config.yaml
num_hidden_layers: 13
d_expert: 96
normalize_top_k: true
balance_loss: 0.00124
lr_router: 0.00249
num_attention_heads: 2
head_dim: 64
norm: "rmsnorm"
rope_theta: 10000.0
init_std_o: 0.0
beta1: 0.95
lr_head: 0.00743
batch_tokens: 65536
max_seq_len: 1024
Below are experts of layer 2 (counted from 0) of a mixture-of-experts language model. Rows are named down (a neuron's output weights, with its number) and show model dimensions 0-159. Each number is 50 + 12 x the weight over its row's rms, rounded and kept within 0 to 99.
Before each expert's rows: a language model's description of what the expert responds to. This comes from a sample of Wikipedia text that the model never trained on.

# expert 7
It responds to: Auxiliaries, relative pronouns and connectives that continue a clause, such as is, which, that, has, who, also, meaning.
down0:55 43 62 69 40 36 47 51 66 48 50 48 62 54 46 37 47 56 55 40 69 41 24 41 43 44 73 47 60 56 52 44 78 33 39 51 44 46 75 51 39 47 75 67 59 42 50 45 47 48 61 64 68 47 57 60 47 49 48 68 40 52 41 40 44 40 37 37 37 48 73 50 58 46 46 43 41 54 51 43 68 63 56 48 87 34 75 53 58 53 47 38 68 57 47 37 42 34 46 60 50 51 44 62 50 49 62 54 55 49 43 34 42 49 57 33 24 52 62 74 45 44 47 71 30 63 51 37 31 55 57 58 80 58 37 38 40 29 65 46 50 37 50 64 55 47 60 57 27 61 50 32 67 71 38 53 54 60 28 64
down1:27 67 46 57 53 51 46 68 41 46 33 62 39 43 47 41 43 56 45 75 60 64 53 49 64 39 44 35 43 47 32 58 46 34 62 69 44 27 49 47 59 47 32 42 41 39 50 48 51 79 38 68 58 26 34 35 30 28 60 46 73 38 42 26 59 48 58 75 51 50 53 27 42 38 48 49 46 49 68 51 51 34 49 54 35 29 61 45 37 45 48 43 39 54 58 28 47 52 41 52 44 30 57 59 55 50 53 62 41 45 77 35 39 25 31 48 37 44 42 53 28 48 58 59 56 55 31 44 42 40 44 42 44 53 53 56 59 40 53 58 56 44 50 57 59 28 72 62 63 36 57 39 43 40 53 54 66 80 65 54

# expert 3
It responds to: Word-final pieces with vowels, like a, os, io, ina, oma, in foreign names and Latinate words such as Ambystoma, Kozhikode, Orozco.
down0:34 50 37 51 37 40 52 64 36 58 51 39 56 19 56 59 43 37 36 57 54 52 55 65 56 37 43 68 49 54 55 48 51 42 35 49 68 45 50 34 38 49 63 47 62 47 28 54 54 58 50 52 37 37 61 61 52 44 58 41 57 63 43 52 43 45 61 53 59 49 45 50 38 47 57 47 21 53 65 33 55 45 33 37 50 73 39 38 51 40 26 65 63 60 52 45 63 62 52 42 58 63 56 58 77 80 52 44 66 43 58 39 59 29 54 46 70 50 47 41 15 44 23 44 38 51 16 58 56 23 53 73 45 27 47 38 31 38 53 47 55 54 66 39 46 37 52 42 60 45 52 38 53 64 31 34 51 45 62 56
down1:50 55 54 46 42 62 29 54 39 59 43 70 47 31 46 34 48 28 45 47 29 49 68 75 66 42 61 41 51 40 23 56 53 50 39 64 60 50 25 36 41 61 30 38 66 41 66 47 59 55 49 54 57 64 43 86 64 54 32 60 55 28 51 40 39 63 45 58 28 77 62 59 68 51 45 48 35 61 44 50 45 43 40 41 61 42 62 56 69 42 43 63 30 62 44 57 58 52 49 31 47 44 51 53 79 45 57 51 59 38 57 44 43 29 49 53 43 70 51 45 63 53 37 53 46 61 70 60 74 45 42 51 39 23 44 55 57 44 39 33 70 57 40 59 51 51 46 46 45 39 48 38 61 44 54 34 36 34 58 45

# expert 5
It responds to: Word-piece syllables ending in -ng or -k inside names and words, often Korean or Chinese romanizations, such as ung, ok, ang, ank.
down0:58 62 50 56 49 70 63 62 41 40 26 44 41 33 68 64 48 64 48 70 38 54 52 66 58 47 44 55 43 54 63 64 39 53 84 49 51 66 51 48 47 58 65 39 76 31 47 40 55 40 60 65 57 55 64 60 30 60 43 61 52 37 57 55 51 42 47 56 49 63 64 27 56 57 62 55 57 65 56 44 31 53 36 49 50 57 44 56 42 67 45 71 37 37 52 40 43 39 39 55 45 54 31 34 42 43 41 66 82 29 48 38 48 59 28 42 74 32 40 57 43 56 55 32 25 54 38 58 70 36 65 55 32 53 60 43 50 38 56 34 53 52 46 62 47 59 45 58 49 22 64 36 62 77 44 39 47 49 43 35
down1:41 51 43 61 52 33 35 55 56 57 25 46 55 42 55 35 55 56 44 46 65 40 51 30 34 42 29 49 58 57 65 55 51 47 61 56 62 36 43 38 35 55 56 41 62 24 58 66 62 47 59 42 58 58 59 63 65 64 46 35 47 53 49 64 64 51 49 60 61 66 33 75 56 52 65 26 70 52 65 26 51 42 14 37 48 13 71 59 45 40 45 43 66 62 56 76 64 51 59 62 53 41 47 40 26 29 43 57 64 47 57 37 56 33 54 56 54 62 36 34 46 34 45 49 30 62 59 33 43 49 36 46 47 36 64 60 37 50 49 54 57 64 50 37 60 48 72 43 46 56 40 41 49 42 43 31 57 45 50 46

# expert 6
It responds to: Mostly to, plus into, up, over, through, back, off, after verbs or adjectives in running prose, such as close to, leading to, divided into.
down0:52 40 53 54 59 41 37 29 45 47 36 56 50 38 45 61 76 32 41 51 57 51 64 37 43 51 51 47 43 55 59 41 48 67 57 68 50 44 57 25 67 49 52 49 35 46 37 28 59 56 37 45 50 40 48 50 59 90 51 19 33 54 41 43 62 49 62 36 48 39 54 49 50 65 67 49 52 51 79 39 67 52 40 53 49 23 57 24 55 71 63 40 47 57 64 50 42 59 77 54 59 50 53 64 56 53 45 56 45 34 35 48 59 71 39 50 48 36 74 58 60 68 64 51 75 42 43 55 36 43 42 62 81 53 63 46 40 56 42 65 48 56 57 39 54 46 37 27 35 30 51 52 68 47 45 44 41 54 49 57
down1:58 45 40 45 47 42 44 32 45 71 34 51 66 47 42 51 46 58 29 34 42 56 66 44 48 51 64 39 34 56 46 52 14 52 40 60 52 64 54 25 58 38 54 39 39 56 49 53 30 82 44 50 40 58 74 35 40 49 60 72 55 48 38 45 61 62 41 47 57 42 39 47 65 45 51 59 43 33 87 67 52 44 49 53 35 59 63 31 35 69 59 68 55 55 61 45 42 38 63 34 41 63 41 69 62 56 46 40 62 51 62 62 53 56 44 42 31 61 61 61 42 63 57 48 59 64 51 53 47 71 58 35 45 36 65 66 53 68 56 21 46 56 34 43 56 35 44 36 69 46 58 58 68 25 51 45 55 50 52 45

# expert 2
It responds to: Final periods and closing brackets ending sentences or entries, often merged with a word ending, such as death., es., 1).
down0:48 80 76 45 38 31 49 44 66 75 47 61 52 48 36 51 50 47 48 41 69 42 38 49 34 46 64 58 41 50 22 60 61 52 59 42 53 46 46 41 66 28 69 45 57 69 57 45 41 55 43 42 29 70 63 64 58 47 49 67 40 30 70 48 53 52 47 27 47 48 47 55 55 31 72 60 58 44 25 74 46 45 61 54 75 58 56 60 45 64 59 40 57 47 49 40 50 39 58 38 55 59 59 32 60 45 62 44 49 37 39 51 58 44 35 43 37 53 56 38 42 54 51 49 45 79 34 39 25 38 46 40 56 68 68 53 59 48 52 52 30 38 33 34 56 50 37 67 45 26 66 45 55 53 50 73 47 47 57 47
down1:59 40 50 50 43 54 41 47 46 24 40 49 52 64 51 59 42 41 74 51 53 38 51 58 27 55 53 67 44 31 52 48 20 55 56 41 48 31 62 58 43 46 39 71 50 31 48 39 55 31 34 44 47 65 58 47 36 45 58 48 44 40 69 54 39 59 78 39 47 54 40 39 69 41 72 44 36 46 41 60 66 70 50 35 56 55 43 28 39 54 58 28 51 39 52 49 50 55 31 39 54 40 45 60 41 53 47 63 41 46 46 39 54 56 48 68 56 57 29 47 86 47 65 63 39 18 40 37 61 58 61 57 59 55 21 52 60 49 51 50 72 48 31 53 50 44 46 74 59 27 55 62 67 45 59 63 53 52 40 36

# expert 24
It responds to: Function words of and and, plus commas attached to word ends, linking noun phrases such as son of, grandson of, geometry and astronomy.
down0:54 52 55 63 38 44 58 60 52 52 48 57 41 63 64 30 52 79 41 48 57 70 69 46 44 45 66 60 49 34 45 54 58 41 65 55 43 26 60 23 44 45 49 52 52 61 63 44 64 49 54 56 58 61 30 35 50 36 51 35 55 47 35 52 19 41 49 56 49 52 51 44 56 55 64 64 49 58 51 50 50 46 54 47 30 46 65 53 62 74 54 50 59 46 44 38 73 34 35 57 49 44 46 57 54 60 33 38 82 65 27 42 44 50 55 50 49 79 70 66 55 62 64 46 44 80 36 21 37 49 47 33 45 57 61 38 54 22 28 53 63 51 56 27 34 72 49 46 48 49 59 57 34 63 46 52 51 52 60 44
down1:28 72 40 76 48 50 38 51 52 38 62 31 56 27 31 49 55 51 46 63 56 24 57 42 37 53 65 55 66 58 44 40 13 28 65 60 64 55 54 36 61 53 40 53 59 55 40 26 37 44 50 41 48 56 25 59 67 54 67 57 63 52 41 50 60 57 55 51 37 57 44 51 48 57 43 37 77 38 73 37 35 65 36 38 46 40 63 27 39 52 53 26 23 48 51 43 50 37 52 44 55 71 37 56 70 56 54 61 41 54 36 53 58 42 70 39 50 34 47 51 51 59 58 37 60 42 48 50 57 51 41 34 58 72 56 40 48 64 58 38 39 40 60 58 38 54 55 37 56 71 64 59 58 47 61 51 59 62 56 60

# expert 9
It responds to: Colons after infobox field names (Key people:, Headquarters:), dashes in dated lists, heading = signs, and month names before day numbers.
down0:51 54 40 59 53 52 69 60 46 58 70 66 36 46 59 45 55 26 61 38 57 44 46 46 51 36 38 50 52 47 38 65 50 40 40 52 61 62 58 59 31 57 40 46 51 48 69 67 38 47 44 58 45 48 46 45 33 65 51 38 42 61 63 56 45 52 74 48 45 67 49 15 59 69 63 67 64 36 47 57 53 66 68 67 37 37 50 47 57 51 47 43 58 73 45 19 56 22 37 42 50 57 43 28 56 32 74 68 43 38 83 45 37 40 52 60 43 68 62 62 51 39 54 60 39 52 64 59 60 68 54 48 26 33 61 68 24 39 58 54 57 30 45 53 44 51 49 43 59 49 40 57 49 57 41 67 64 52 55 46
down1:51 47 49 38 52 61 27 73 14 70 49 50 55 41 62 65 38 45 43 56 37 52 52 77 67 49 67 46 56 41 64 32 56 40 49 67 38 50 33 41 36 55 50 35 59 52 47 43 44 69 69 54 40 67 37 57 47 60 44 50 43 30 49 45 66 51 57 48 53 52 38 53 35 39 71 42 39 27 66 67 61 36 56 39 54 28 43 46 35 53 49 44 64 64 45 57 30 39 55 42 48 49 53 54 53 21 53 44 50 78 45 55 45 64 59 43 50 33 41 43 50 53 84 55 58 61 44 47 38 34 48 38 69 50 56 50 37 38 50 49 77 70 46 42 41 47 42 63 35 33 65 49 64 30 57 44 63 32 42 52

# expert 25
It responds to: Suffix pieces ending words, such as ed, ing, ic, al, ive, ly, ated, as in monumentalised, electromagnetic, inspired.
down0:88 43 60 50 49 63 59 68 40 39 39 41 49 72 44 52 41 59 53 31 54 59 44 47 43 60 47 53 48 39 67 49 61 65 69 42 60 68 49 51 54 44 37 39 48 50 52 53 39 47 39 32 30 54 51 69 52 68 31 30 34 56 56 38 40 48 47 52 51 76 48 53 42 47 47 54 30 54 32 44 65 51 71 64 68 39 67 43 59 54 53 46 48 60 40 35 65 41 39 67 43 60 45 63 46 63 45 57 59 54 60 29 42 53 70 62 53 82 41 62 39 45 69 59 40 61 74 43 59 47 46 46 53 40 72 55 59 53 46 51 26 76 51 40 66 50 62 52 64 45 23 55 44 41 41 50 41 65 37 21
down1:34 33 35 41 44 64 58 63 64 41 58 75 45 48 38 58 50 55 59 67 43 46 62 40 71 67 58 47 58 51 64 62 55 47 10 37 53 47 45 44 52 35 49 61 60 55 79 44 45 50 55 50 58 74 39 43 33 64 49 33 47 55 54 76 35 44 40 64 49 60 55 36 58 49 69 48 54 54 47 59 55 52 53 46 35 55 36 59 32 59 54 35 46 50 59 63 46 42 44 31 70 41 61 47 35 57 61 58 22 59 40 45 59 54 65 62 74 52 67 62 60 50 44 56 55 52 62 42 52 45 52 55 58 20 84 55 34 65 63 48 47 22 59 43 62 55 46 32 43 58 40 46 52 43 42 49 59 35 24 49

# expert 10
It responds to: Single vowels and short vowel pieces inside or ending foreign names and rare words, such as the e in Lindegren, Chloe, Caillouet.
down0:60 48 41 69 54 43 40 41 28 63 28 50 52 64 42 37 67 35 61 58 37 57 52 42 55 52 38 42 44 54 56 51 39 48 63 20 34 57 60 48 51 52 54 39 50 56 30 53 48 27 54 33 62 46 59 24 53 38 53 49 25 53 47 64 33 61 42 54 41 58 49 53 68 35 35 49 67 78 44 35 51 50 19 55 48 55 30 56 45 47 38 58 59 42 61 48 33 65 49 60 52 52 54 55 59 61 64 61 34 58 36 65 33 54 13 51 40 33 51 37 49 32 45 44 37 59 43 49 56 46 65 49 37 55 35 57 63 28 52 53 42 62 65 18 44 64 39 47 51 51 62 44 48 66 49 51 22 44 61 56
down1:41 58 66 57 58 58 52 70 47 35 39 71 57 68 43 56 65 59 48 25 46 55 46 48 42 60 51 46 45 36 49 40 63 59 41 50 59 72 52 42 63 51 53 61 61 59 65 69 53 26 49 54 53 75 43 60 25 40 34 39 70 40 52 33 44 60 64 29 51 57 48 31 55 57 65 35 53 53 54 44 58 48 30 36 71 45 68 63 42 48 59 35 56 41 56 73 61 48 32 42 33 57 46 12 58 46 42 53 56 49 52 51 68 49 44 41 31 52 47 46 49 58 40 35 45 46 48 39 54 46 53 35 63 67 68 29 40 37 63 59 72 38 73 66 47 56 30 46 50 73 64 36 45 42 48 33 56 33 44 37

# expert 21
It responds to: Degree, minute and second marks in coordinates, ″N, bullets, and infobox labels like Born:, Height:, Country:, (age, in tables and lists.
down0:52 43 41 67 35 41 49 50 47 53 65 36 59 61 65 36 54 58 58 62 51 45 38 49 59 59 78 63 35 74 51 37 71 49 53 42 46 48 58 50 56 36 35 55 69 52 46 44 37 50 57 47 56 60 67 44 57 56 50 68 43 72 31 54 57 73 70 38 56 63 55 28 51 43 33 68 24 49 45 49 55 34 68 38 64 54 54 36 31 30 38 54 53 46 41 32 40 52 40 60 51 67 37 56 39 64 51 64 34 59 25 32 46 45 56 31 57 47 47 48 53 34 45 56 57 30 37 46 58 47 50 38 69 58 77 58 41 70 37 33 40 48 52 30 68 66 36 28 37 44 54 29 55 45 54 58 37 48 68 46
down1:44 73 33 39 56 40 50 46 62 36 73 43 34 33 46 43 61 42 71 36 64 72 42 54 56 60 23 32 66 42 41 73 46 47 34 61 46 68 41 64 46 27 46 49 51 70 44 50 51 50 55 56 43 41 54 64 24 42 35 35 44 60 53 62 39 45 61 48 65 63 31 43 61 48 58 55 44 56 28 66 34 46 52 55 33 50 67 71 51 37 65 55 54 43 43 69 71 67 38 53 44 31 53 29 60 48 31 53 52 66 52 32 30 46 37 63 53 52 57 69 56 50 49 56 41 47 41 72 63 56 79 59 48 54 48 43 42 56 31 53 60 53 62 51 64 64 51 54 56 56 60 68 52 37 46 65 59 57 40 34

# expert 8
It responds to: Short letter pieces early inside a word or name, often after a capital, plus New and United before York, States, Zealand.
down0:36 37 50 47 44 43 60 57 59 46 59 81 55 66 43 73 53 58 49 57 51 37 49 49 54 29 71 56 31 37 35 77 70 90 47 39 39 51 35 49 45 37 38 72 56 58 34 68 49 65 40 32 50 55 61 47 54 49 47 58 48 64 50 62 50 49 70 38 68 56 39 44 55 49 52 65 35 52 57 35 36 43 51 57 46 48 78 54 57 60 61 62 56 58 53 49 54 35 35 53 42 19 65 53 67 23 43 48 46 60 42 52 34 54 51 46 47 46 64 63 36 44 29 52 58 58 66 53 47 50 46 56 55 39 62 40 51 61 65 54 54 63 53 28 58 40 43 47 39 58 60 38 60 13 49 65 64 49 32 45
down1:57 72 52 38 48 51 46 71 24 55 43 25 58 61 61 72 47 27 46 43 54 32 64 57 33 64 54 61 61 33 57 53 61 52 46 51 38 64 26 41 63 61 62 24 45 62 62 52 65 42 51 60 45 18 64 41 45 65 61 71 62 35 41 53 51 46 65 45 65 54 73 51 59 56 47 41 42 61 41 45 33 60 53 68 39 46 42 42 40 55 40 46 50 63 52 33 56 59 50 45 34 31 64 78 44 36 50 45 56 46 51 54 52 60 61 47 50 61 35 80 48 60 43 56 47 17 49 59 64 45 41 56 36 41 41 43 60 60 46 29 41 60 37 31 43 52 52 41 22 38 57 39 55 56 47 41 47 57 58 50

# expert 14
It responds to: Articles the, a, an and some prepositions like by, with, from, mostly right after of, in, at or to.
down0:68 59 46 42 59 67 39 39 37 58 18 50 33 56 65 39 60 50 52 39 48 24 55 41 60 66 37 52 52 65 50 70 54 51 42 68 42 55 36 29 48 48 42 49 32 37 43 56 33 42 47 65 45 53 32 60 57 37 58 55 51 54 45 31 51 33 61 64 27 45 44 62 38 45 50 50 29 67 50 43 55 62 71 57 61 71 63 72 56 44 70 43 51 40 67 42 48 48 74 69 42 34 52 48 59 50 32 39 33 47 40 31 52 34 40 67 33 48 51 56 46 50 58 35 56 45 47 49 44 56 49 58 57 31 55 42 39 57 34 47 65 41 38 47 73 00 38 45 43 51 55 49 59 51 54 39 37 54 48 51
down1:54 60 43 55 46 59 48 52 38 66 69 44 25 66 65 35 54 45 54 39 73 27 59 45 56 50 71 63 59 46 65 50 50 67 54 49 33 43 38 54 61 41 47 29 55 53 63 50 35 55 40 57 50 51 51 42 46 63 41 60 57 62 60 53 58 50 58 39 60 47 62 74 31 43 49 45 56 49 58 37 36 55 57 61 01 71 51 43 83 50 45 57 38 64 74 38 48 65 65 42 54 56 56 65 50 69 52 56 24 35 67 57 34 68 48 71 44 39 42 32 54 41 38 43 70 41 36 54 30 49 69 37 51 55 63 38 50 36 46 44 56 36 50 55 56 39 53 49 60 70 41 59 45 40 70 47 47 44 48 48

# expert 27
It responds to: Word-ending suffix pieces like er, et, ation, ian, ary completing common words and names, such as customer, developer, Cornet, Regional.
down0:46 51 64 62 71 46 53 55 37 58 37 40 38 37 40 21 56 47 70 65 37 56 58 53 42 48 35 36 68 51 64 53 47 49 78 34 47 53 68 53 30 36 46 45 55 16 43 63 56 33 39 60 70 38 69 44 22 39 58 73 57 70 44 56 42 42 41 43 27 65 39 65 26 72 40 29 51 34 55 57 46 66 45 57 28 59 54 48 37 34 49 57 62 51 47 41 45 75 51 54 56 31 42 60 65 43 54 54 40 43 59 47 50 49 64 46 49 77 66 48 43 42 44 31 45 45 57 58 48 56 43 54 49 60 60 42 59 52 52 35 58 53 28 44 54 43 45 44 58 17 53 45 48 51 64 43 53 56 51 52
down1:46 49 41 47 52 43 35 74 77 59 73 42 46 41 54 38 61 32 65 62 79 51 44 62 71 57 61 55 35 43 38 71 52 48 33 21 39 61 42 60 49 28 29 53 55 33 51 49 39 54 48 36 37 29 60 39 28 63 54 54 44 37 64 66 48 48 42 32 26 52 50 57 50 22 70 52 63 46 54 39 34 59 53 63 45 23 67 59 43 75 56 62 49 33 52 26 51 59 38 38 33 55 30 54 46 61 41 44 53 39 50 52 55 45 64 43 47 50 50 49 59 59 52 58 57 39 45 80 51 57 70 55 52 49 51 63 54 45 50 41 49 54 55 45 49 55 52 51 57 71 48 53 31 57 34 59 33 35 61 52

# expert 19
It responds to: The preposition in, often after a comma, born, located or died, sentence-opening In, During and From, plus endings like s, es, ers.
down0:62 39 55 62 51 55 44 56 31 30 48 84 54 45 57 62 63 35 43 60 36 37 46 77 50 45 45 44 38 38 57 55 72 57 65 56 59 53 17 51 58 36 70 53 63 53 43 58 45 34 45 51 41 55 48 34 38 54 35 47 60 67 53 53 62 62 40 39 57 53 29 58 48 71 41 54 65 54 43 60 39 42 77 80 55 61 46 47 50 58 52 51 44 50 68 71 40 56 52 60 54 47 54 53 55 39 57 30 37 45 49 52 64 43 28 55 20 60 60 55 34 27 41 40 64 35 43 53 41 22 50 62 40 42 39 40 66 44 36 43 48 67 50 71 45 41 45 66 49 56 42 81 50 67 48 57 49 60 50 52
down1:54 39 40 64 29 54 61 63 51 35 70 49 45 60 51 45 60 76 51 59 47 61 53 33 45 38 50 43 55 54 52 43 68 37 52 65 48 60 54 41 44 27 59 47 67 43 40 52 56 49 45 56 58 65 32 50 55 44 36 37 20 50 68 48 50 55 45 67 59 27 39 50 50 39 50 45 48 63 50 54 67 36 64 61 58 54 55 25 57 68 45 51 73 69 80 47 58 53 71 46 42 60 68 57 40 51 69 60 33 17 73 40 46 72 54 58 56 65 56 35 60 71 59 41 22 46 41 50 52 46 64 43 67 44 47 48 36 48 49 56 55 40 72 51 54 58 32 57 51 50 43 57 42 53 51 24 65 54 38 29